From a checkpoint of a small mixture-of-experts model trained on Wikipedia.
Size: 11 layers, width 256, vocabulary 11618, 20.8M parameters.
Experts: 32 experts in each of 11 layers, a softmax router.
Training: a variant of Muon for the experts, 7996 steps.
Below are experts of layer 6 (counted from 0) of a mixture-of-experts language model. Rows are named router (the router's row for the expert) and show model dimensions 0-127. Each number is 128 + 32 x the weight over its row's rms, rounded and kept within 0 to 255. Numbers have three digits each.
After each expert's rows: "comes before" lists some tokens at least twice as common just after its tokens as in all text. This comes from a sample of Wikipedia text that the model never trained on. Tokens count by the router's weight.

# expert 20
router:115117152184151140119140150085119139155123100118192110109072176125120059163096118170130121107110118105149113141128086105101122155112123130086167073105103085084159140163114156184191142109153130123124167205150109105098110136140121094198132187131121068116167112166128183140119163145193091055126158110113113125032113173190148124061068134158098108141140151152136115159170149158084128167108
comes before: " of", ",", " in", ".", " and", ".\n\n"

# expert 28
router:104146190175130156130109130089095141192144118099166108146144117168111082115143098135075135172114122102156150164126141137111149135114132121130180116090140141100149154133133149188108160123144146107102142101129138098128111104147117059171115146147094099119150130164184104098097155147147124128147158093187211120146109078145140093104162143172114090110147137153098147093145202135138189170105
comes before: " to", " in", " of", " by", " and", " with"

# expert 26
router:111143112146096129149082085122090149090135166143155128072090130175118128171115135118165151157108078108163123096130075073154118171154113131084137105025173120073176097176117164131125126096149174102159102090116090113130121110163135091205119100108117158164210151136146147158131136131155080103111143142093091157135141148128130141112089133126110142143176151122118130176106125115079116144113
comes before: "-", " The", "|", " He", " In", " It"

# expert 13
router:149231097141162160111132156093118112139098160110136134085093125169137102185138103131107106097129053123131115118169155162120113122132140128064123105112192133159158100127129133110175120123114160103210127164089184152125091152142121151109113121111133047141167164111144155167097170073150109137102126073147116111134109125148156107151157114118117116118121132139135116097153178149105134125164
comes before: "==", "-", "===", "The", "In", "|"

# expert 30
router:128130147105172147107114150103146123128132101112181110165112129131155141150093118177096123108101000115135105165165114118199118128126159070140162130159163225137191127157169139117190085127124214092146157149071127117081109151164114056142117112156207097100125112133161132096134147154120074112108126096136178087127130153126143135133142125172122084132169127156141116102131135123091109141133
comes before: "1", "0", "2", "9", "3", " |"

# expert 27
router:136115114104122104120106029096118157158120155116159166104140145183157149151095117139143089192084043097125145094137140095155141119089164183172114050053127145112197115130120165136145094179062163129189140116118142181138161108133090169127140122120162168144176132134148140149066136050102132153113153076114101156135147132160179109100138167149128172112164181145129118113098178129105169155198
comes before: " ", "-", "|", " —", " +", " \""

# expert 10
router:116104134196115116138090031150116149111162112091133130121175115134166123158167092179122087161073094120169122042196109104152149139164179120175100130124134143118154134133178156114154074153104200089129198106085119156096100077119125130129121136134146176120140143134118133136088124131110081104148142186108108188101102138129162122138117102123142171133171157140128105146074155123111189131147
comes before: "-", "1", "2", "\n", "3", "4"

# expert 7
router:113212129097133144124137098135127163198143170146144145140110179171141061120126100191138147132099105143134136090156105087127101143143146158102174054097173093178137096210111144125153146140154158081106089141150170141094131089162125145144124091166221047150106137215174152135132135064127102129103140148124146098074118126107129146184063123096130064122105120120110105063172137100115122141125
comes before: " the", " a", " to", " and", " his", " he"

# expert 16
router:138093113054187133118169091052115113164130162137135149100131159206150157150100104169158153091076000115117125153103156113176101147154117135180188093092149122118162162116139157179121075102106126086201116136122121180131093108130113095159132151152177153120110165151177113128128175058108125133078134035094134124124122172159089099088088148159093168135146096147119067159116126131023152168171
comes before: " ", " |", " \"", " Total", " Party", " Conservative"

# expert 4
router:103092130114144148121093115148131128126143145139153133110113121122135163122161112095107076161115048105177130130211070087237099085114165107090132109142102116093157143155201106105197065139137152096137131166046160135155155150099111116155069100166151135108163141133138103094048113109146129122140174157054137138096137096187113113143140177188167139123127114097086138131126153124117166098148
comes before: " |", "|", " ", " |\n", "0", "3"

# expert 0
router:130189142206159122100147059027100111136134138128118141140162125113148159130126118195115135143074114119185126123130123105125134164137168130121163112104157108126126146102168125122132052154055139117124161088148113156148114179116132156126144133146116046184144157135152140155148148113118084146110123088077112116076079132175145090104064127119148133111123142158146110113075186071074189180170
comes before: ":", "\n", " by", "(s", "):", " name"

# expert 29
router:148159153152150143125120172141149114099162156126161134129075107109138067113036114103138108136133121124159111078118161112144128130154164114131123099157218106103109149165142104130141182124155119191079109153089174121091117133145130123185106111120143097145153128155149103131141176116142109123100118079026137120151144157127134146157052126162113076128120124163141154106165206087120180149133
comes before: " the", " a", " of", " in", " to", " as"

# expert 11
router:140123103125130122122091076123112120149161133127150078140122132153124069198129145155150104164079053148176113145134133094160124127099096111129132110129158164142101144183155140169120117128128169138124154150164123111108132188126130095160100125089145108038102234107096040165157120060114119131114137117135093193129110103168079124134142136162106113142194145117102145162130122101112139139134
comes before: ")", "9", "1", "0", ")\n", "8"

# expert 3
router:097120146090157141178122147103084100189146140176143131119112133089112174116160139100096084150097046120128105099090096095175112122088130124141185089176104152126136146134175128114061049147147162093115152144131152147156149118119127140115115098150174082089141137131155073118121109068107113099098194151063106181120131158138139116151119135232129111137143095127115169152113109164112202145153
comes before: " ", " |", " |\n", "|", "3", "4"

# expert 8
router:150115144190144112096139116063118129115119109129152090138106136177177051229082127121103106159086069084162123115114119119159149130158171134072121060112069086124156107193168120195208145114096120110155135119108198118086104161159116144136123188151154088074145129146141170129083156139161154123077118106115118095070083172173125131115145107123093132119082108096133145111125172152116155114126
comes before: ",", "0", "9", "1", "8", "2"